From a checkpoint of a small mixture-of-experts model trained on Wikipedia: 128 experts in each of 7 layers, a shared expert of 192 neurons.
Below are experts of layer 7 (counted from 0) of a mixture-of-experts language model. Rows are named router (the router's row for the expert), gate (a neuron's input weights, with its number), up (a neuron's input weights, with its number), down (a neuron's output weights, with its number) and show model dimensions 160-239. Each number is 50 + 12 x the weight over its row's rms, rounded and kept within 0 to 99.
After each expert's rows: a language model's description of what the expert responds to; "comes after" lists some tokens at least twice as common just before its tokens as in all text. This comes from a sample of Wikipedia text that the model never trained on. Tokens count by the router's weight.

# expert 62
router:48 56 49 34 56 67 33 62 34 57 33 68 45 58 45 46 55 59 48 42 74 43 43 53 44 64 67 40 43 30 65 63 49 52 49 51 71 42 52 48 43 51 45 50 40 49 59 69 53 45 32 66 40 49 43 36 53 56 56 34 42 49 48 47 32 44 79 48 43 58 47 50 75 40 37 49 57 47 66 66
gate0:53 52 41 28 51 41 48 31 42 52 59 33 24 37 49 57 71 53 51 59 43 47 65 63 51 64 47 44 47 36 07 47 10 63 50 50 49 56 52 44 49 56 37 56 60 27 58 43 41 57 64 61 59 39 44 68 36 53 66 71 41 48 71 32 35 56 40 39 57 48 59 45 41 58 57 58 77 56 56 58
up0:45 45 75 60 56 51 58 50 43 53 62 62 85 49 52 54 46 44 55 37 46 45 28 46 40 34 48 57 55 61 93 67 83 43 43 51 54 61 53 43 58 44 54 52 42 71 47 52 82 49 37 40 17 70 50 44 53 38 48 38 51 46 25 71 63 35 49 47 37 55 42 58 64 56 49 46 25 49 41 47
down0:43 40 32 26 46 55 18 39 57 61 49 45 39 65 50 54 67 72 64 35 60 51 48 46 65 46 44 70 34 31 34 34 59 61 73 52 62 47 42 60 38 42 44 56 46 53 60 56 43 68 45 56 36 41 40 76 43 60 65 66 55 52 29 25 47 50 76 58 53 37 47 65 40 37 31 48 37 46 56 38
Double line breaks, mostly right after a section heading ending in = or ==, or at the end of a list.
comes after: ".", "==", " =", "===", " ==", " ==="

# expert 7
router:50 54 37 49 29 55 66 59 65 59 31 59 57 69 49 48 51 47 42 72 51 57 43 70 63 49 49 34 45 62 24 41 56 55 26 34 44 70 62 59 60 38 60 31 53 26 58 65 53 54 52 49 33 56 44 55 49 56 37 35 62 47 44 48 68 43 37 27 47 53 38 50 43 32 73 46 53 54 45 54
gate0:38 61 62 44 50 59 60 42 48 48 52 51 46 51 54 60 31 56 47 47 43 24 28 44 40 57 45 60 55 41 45 37 54 51 29 29 52 55 56 36 48 53 59 42 44 61 49 34 57 56 36 34 43 41 56 59 35 61 41 63 61 58 52 18 41 50 43 49 57 52 37 48 33 57 56 54 26 24 49 72
up0:44 36 49 66 60 58 61 41 54 47 39 36 65 50 57 53 16 51 54 25 39 30 56 50 52 49 38 73 42 59 48 69 58 29 51 39 52 67 53 43 28 49 52 29 45 54 48 61 60 53 46 57 34 49 71 62 53 53 44 39 43 50 54 21 46 22 49 52 28 67 54 38 36 34 48 66 36 43 44 47
down0:42 50 33 63 44 63 51 60 49 29 44 54 51 30 63 63 62 53 23 38 45 40 51 31 55 52 48 36 48 56 42 28 62 58 50 54 47 49 64 62 43 27 44 26 35 40 63 42 63 52 27 29 41 75 60 43 59 68 43 56 59 43 52 52 21 50 52 28 41 69 26 64 45 39 63 47 60 41 42 32
Articles "the" and "a", often fused with a comma or verb (", the", "was the"), especially "The" opening an article's first sentence.
comes after: "\n\n", ".", "\n", "),", " became", " However"

# expert 53
router:41 42 40 51 18 59 38 58 44 44 48 48 40 23 55 57 36 67 52 71 66 56 62 62 47 47 59 49 44 29 34 56 36 52 34 59 36 59 49 59 36 47 60 36 51 52 53 53 55 82 57 40 47 63 47 45 55 52 75 39 48 61 55 56 64 57 81 52 52 49 42 33 50 66 63 40 30 63 36 48
gate0:58 36 48 55 44 77 60 51 71 58 43 32 51 62 68 57 63 61 57 46 39 58 42 60 32 67 78 56 43 67 38 41 38 49 59 52 57 67 42 63 37 58 42 63 39 60 40 21 51 66 28 63 52 49 51 61 55 56 51 32 60 32 37 31 51 56 46 34 57 66 36 33 57 33 55 67 65 75 41 49
up0:29 16 64 57 41 67 59 56 73 42 55 53 62 63 65 36 60 70 81 48 51 50 40 72 60 49 40 65 49 67 41 37 45 55 63 52 60 71 53 56 51 61 49 64 38 46 62 38 42 51 38 60 60 47 57 57 62 66 43 40 54 31 35 43 31 55 38 51 58 67 45 22 45 34 64 31 59 60 43 41
down0:59 63 53 60 53 63 51 44 22 46 56 12 55 48 58 63 34 64 50 52 52 63 84 35 63 63 56 49 40 53 46 55 55 54 55 38 57 37 43 72 46 53 32 57 66 40 42 58 55 24 55 52 55 48 57 38 54 46 69 33 46 52 61 51 56 61 64 51 40 46 63 51 33 54 68 38 66 41 44 43
Hyphens opening bullet list items in infoboxes and See also lists, and hyphens inside compounds like COVID-19 and A-306.
comes after: "\n", ")", "==See also==", " co", " non", "\""

# expert 35
router:47 54 38 51 37 51 49 47 52 58 54 33 40 24 36 38 41 42 72 62 51 52 72 53 54 41 60 29 36 51 32 45 35 31 44 54 51 67 72 46 58 36 54 56 49 23 47 42 68 50 61 33 35 67 56 46 52 41 24 44 38 51 35 57 63 46 34 51 41 57 52 66 54 37 51 44 70 72 58 67
gate0:51 57 52 52 55 57 50 46 58 39 53 48 58 72 17 53 34 60 38 60 30 26 53 43 58 48 51 54 34 61 52 36 60 71 37 34 59 62 37 47 56 59 54 47 69 48 47 55 61 63 54 57 57 37 35 69 61 36 49 37 35 56 42 35 51 41 48 60 49 56 78 75 53 58 56 43 39 54 46 67
up0:51 41 32 54 52 50 51 53 43 69 42 57 46 28 81 50 62 48 68 49 63 85 44 54 35 47 40 56 56 38 59 70 44 37 65 60 47 41 58 42 53 51 37 46 33 71 61 57 58 39 35 56 41 55 62 22 47 65 53 44 68 44 60 60 34 58 54 42 64 48 46 36 49 62 40 53 57 41 50 55
down0:43 49 31 47 29 31 47 35 54 54 58 47 41 48 44 50 56 43 58 26 68 80 41 45 57 68 25 52 41 45 53 49 52 45 51 54 54 60 51 22 48 65 37 37 51 63 49 48 52 52 59 60 57 71 30 49 32 56 44 59 48 53 53 51 60 43 31 45 34 49 62 53 47 45 47 46 78 53 52 60
Digits, decimal points and degree, minute and second marks in geographic coordinates, plus values in scientific classification boxes like Plantae, Eukaryota.
comes after: "′", ".", "°", "°N ", "″N ", ":"

# expert 4
router:63 50 50 43 29 43 64 47 38 57 50 61 44 55 61 53 46 47 44 39 35 56 40 61 44 44 13 39 41 45 54 28 59 52 61 36 50 52 48 64 35 61 66 56 46 36 55 50 39 41 59 35 33 64 60 40 57 45 37 48 33 36 28 44 60 49 41 73 41 46 45 58 52 43 57 40 54 37 38 73
gate0:34 55 33 55 40 44 41 51 61 51 61 36 47 55 33 44 37 56 52 46 47 52 47 54 42 46 53 53 59 38 38 67 31 44 36 59 48 50 43 46 39 48 60 59 42 48 49 51 69 45 49 51 51 42 62 54 73 54 40 65 28 57 33 82 49 63 47 65 23 39 52 62 48 23 45 64 40 44 57 56
up0:27 56 39 57 19 54 55 47 55 58 45 36 43 41 27 52 42 49 37 43 36 64 64 53 38 77 53 54 52 45 31 44 53 40 28 58 64 51 36 49 42 42 61 81 39 58 42 48 52 55 58 36 55 53 60 51 51 42 66 50 45 64 55 80 29 65 50 63 32 42 43 50 34 52 39 55 42 55 57 49
down0:60 59 40 60 43 52 62 46 59 60 53 25 22 53 46 53 65 44 45 50 71 24 56 58 54 45 56 53 66 65 54 59 43 46 60 42 46 40 45 57 49 59 46 50 63 51 53 45 33 33 49 36 68 01 67 62 50 58 20 47 51 91 52 63 43 54 53 50 55 39 72 46 41 53 41 48 33 48 45 43
Parenthesized "(age"/"(aged" after birth dates in biography infoboxes, year digits like 1971 or 2015, and the word piece acc.
comes after: "2", "1", "9", "8", "95", " (age "

# expert 51
router:78 43 45 41 54 44 43 62 59 47 28 37 63 43 38 45 62 55 61 60 55 53 39 71 39 42 34 57 48 56 48 72 56 37 52 62 43 51 32 51 67 40 68 50 40 56 41 46 68 39 56 73 50 42 50 80 46 62 60 43 58 50 43 54 28 50 42 49 60 42 43 61 54 59 61 34 44 46 30 58
gate0:30 44 53 46 47 43 69 51 40 55 22 47 55 61 54 40 32 39 61 46 55 51 65 42 61 61 40 50 52 68 52 54 65 46 32 52 33 48 43 51 42 50 53 58 64 47 62 47 58 45 60 57 30 44 36 54 61 43 38 47 54 61 45 73 58 64 36 66 61 50 38 61 44 40 59 62 60 43 80 54
up0:47 34 65 66 54 50 47 52 30 66 65 59 66 65 63 59 32 45 53 63 44 40 52 60 40 49 81 64 43 43 48 60 66 48 55 33 51 53 33 51 47 59 51 40 58 70 68 48 66 55 59 59 35 48 60 52 52 31 53 63 51 58 53 59 52 53 21 78 57 42 42 37 48 43 59 79 29 47 53 47
down0:61 45 23 57 46 67 64 52 43 48 44 48 90 31 43 43 33 31 44 58 46 45 46 56 48 57 35 57 47 59 62 42 38 38 36 50 31 55 30 74 51 52 58 66 63 39 32 34 68 56 74 52 55 62 39 55 58 53 42 48 59 48 53 67 26 54 58 64 66 42 50 47 64 47 66 59 33 53 49 45
The first digit 1 of historical years after in, from, born or parentheses, like 1865, 1951, plus in/In and month names.
comes after: ", ", " in ", " ", " (", " | ", "–"

# expert 25
router:34 30 47 76 40 64 30 61 55 63 61 57 55 55 45 43 38 32 54 57 55 44 70 50 51 47 61 43 50 66 42 70 25 49 69 53 43 61 41 49 50 47 44 45 44 64 64 44 67 45 58 38 43 48 47 40 40 45 44 49 55 58 66 42 38 63 44 55 49 64 52 69 51 41 51 54 64 65 57 48
gate0:43 53 78 54 52 25 42 42 63 37 37 66 26 54 36 42 48 61 75 58 34 58 22 48 70 42 50 63 50 43 50 39 29 53 35 80 61 65 43 50 46 40 29 43 52 45 42 49 47 56 58 36 37 62 47 61 47 53 45 24 57 48 54 37 48 47 52 53 56 51 45 38 56 45 47 50 39 70 37 45
up0:59 57 60 55 56 41 50 51 49 41 37 43 56 51 13 50 61 39 69 48 56 58 40 51 73 39 60 48 64 39 72 47 73 51 60 59 55 55 50 53 46 40 50 57 58 52 37 44 43 44 23 41 51 59 70 50 58 38 47 39 40 54 51 39 46 50 41 46 34 42 12 37 57 49 53 52 40 53 46 51
down0:57 58 44 42 47 69 63 45 54 45 58 47 54 60 56 57 48 41 64 58 37 55 42 54 53 33 42 76 53 62 48 43 65 41 57 53 53 67 58 51 53 39 54 44 33 53 52 44 34 40 50 68 62 43 56 75 61 41 57 54 29 52 46 59 37 42 45 37 41 53 49 40 46 23 62 40 29 54 31 38
Digit pieces within numbers, like 100, 500, 000, in years, ISBNs, model codes, scores, populations, chemical formulas and table cells.
comes after: " ", ": ", " | ", "6", "3", "-"

# expert 18
router:62 45 39 64 37 47 38 63 69 39 52 58 78 46 33 51 71 62 46 37 60 53 23 43 61 35 66 69 55 38 53 48 58 60 37 59 58 36 42 60 56 35 60 42 47 70 45 34 32 43 46 48 40 51 36 32 68 37 50 55 33 56 54 39 34 44 41 33 49 63 34 28 48 54 62 62 52 36 51 36
gate0:65 60 56 64 57 45 43 44 45 47 61 63 75 59 41 61 66 68 39 56 58 58 66 41 55 57 18 48 53 45 62 46 31 37 38 39 54 32 69 52 40 55 58 50 58 64 51 63 46 54 44 41 52 09 33 59 45 60 46 70 53 47 46 40 57 65 42 34 38 29 19 47 58 70 45 58 62 44 52 48
up0:50 61 33 48 54 64 52 63 53 46 54 51 53 75 49 68 52 45 44 54 29 55 62 69 57 31 52 58 34 74 60 65 49 42 49 37 33 41 73 36 41 51 57 39 71 34 52 68 05 48 41 55 55 53 39 59 47 50 65 46 49 47 35 44 58 64 60 25 63 58 30 55 44 71 45 28 52 50 51 26
down0:43 38 39 71 60 43 48 56 54 34 49 40 56 49 44 41 63 58 67 52 30 51 53 46 72 46 34 67 52 32 40 57 50 55 66 55 43 43 43 38 70 28 47 72 29 65 52 33 76 64 66 49 47 37 57 51 36 39 55 45 54 56 57 53 48 49 59 50 50 61 62 86 31 46 74 37 27 51 46 42
Individual digits inside numbers, especially after decimal points, in tennis scores, times, measurements and years, such as 5.7, 7–6.
comes after: ".", "1", " ", "–", " | ", ","

# expert 59
router:56 31 47 54 39 62 46 65 53 31 64 38 40 68 73 36 61 54 48 42 66 31 34 25 52 44 33 54 29 56 42 46 67 63 44 57 31 66 47 52 62 21 46 51 55 42 48 29 41 57 49 52 54 54 67 45 62 56 45 55 43 67 64 34 51 56 48 70 43 50 62 56 24 35 45 17 46 41 35 56
gate0:30 42 59 27 44 68 55 50 46 50 25 44 49 47 33 44 48 45 29 61 54 39 78 38 52 50 31 80 57 52 51 43 65 68 56 59 52 32 51 52 43 40 61 49 40 39 21 45 20 54 43 50 47 50 35 57 58 70 46 46 42 75 67 36 59 61 41 51 50 55 46 65 57 61 70 67 53 61 46 64
up0:56 64 59 36 61 64 52 43 59 35 37 65 42 60 77 46 64 48 45 33 34 43 48 34 49 22 64 59 40 36 72 58 40 55 41 57 55 69 50 51 62 68 42 55 54 60 64 33 37 41 44 28 41 43 43 30 65 65 60 65 41 50 57 54 63 57 59 47 31 39 31 53 48 40 37 57 48 35 60 43
down0:69 30 44 57 39 64 60 49 61 55 37 70 55 37 34 60 61 61 65 41 56 35 73 30 56 67 50 45 55 54 35 63 33 62 56 47 28 50 55 46 38 59 47 49 58 51 47 43 73 82 60 32 52 37 60 53 56 21 51 53 38 62 66 49 71 43 56 64 43 47 35 75 80 54 62 38 50 39 66 57
Table-row openers and sports table headers like Result, Rank, career, list, plus word pieces like vent, urr, out.
comes after: "\n", " C", " con", "==C", " Res", " Turn"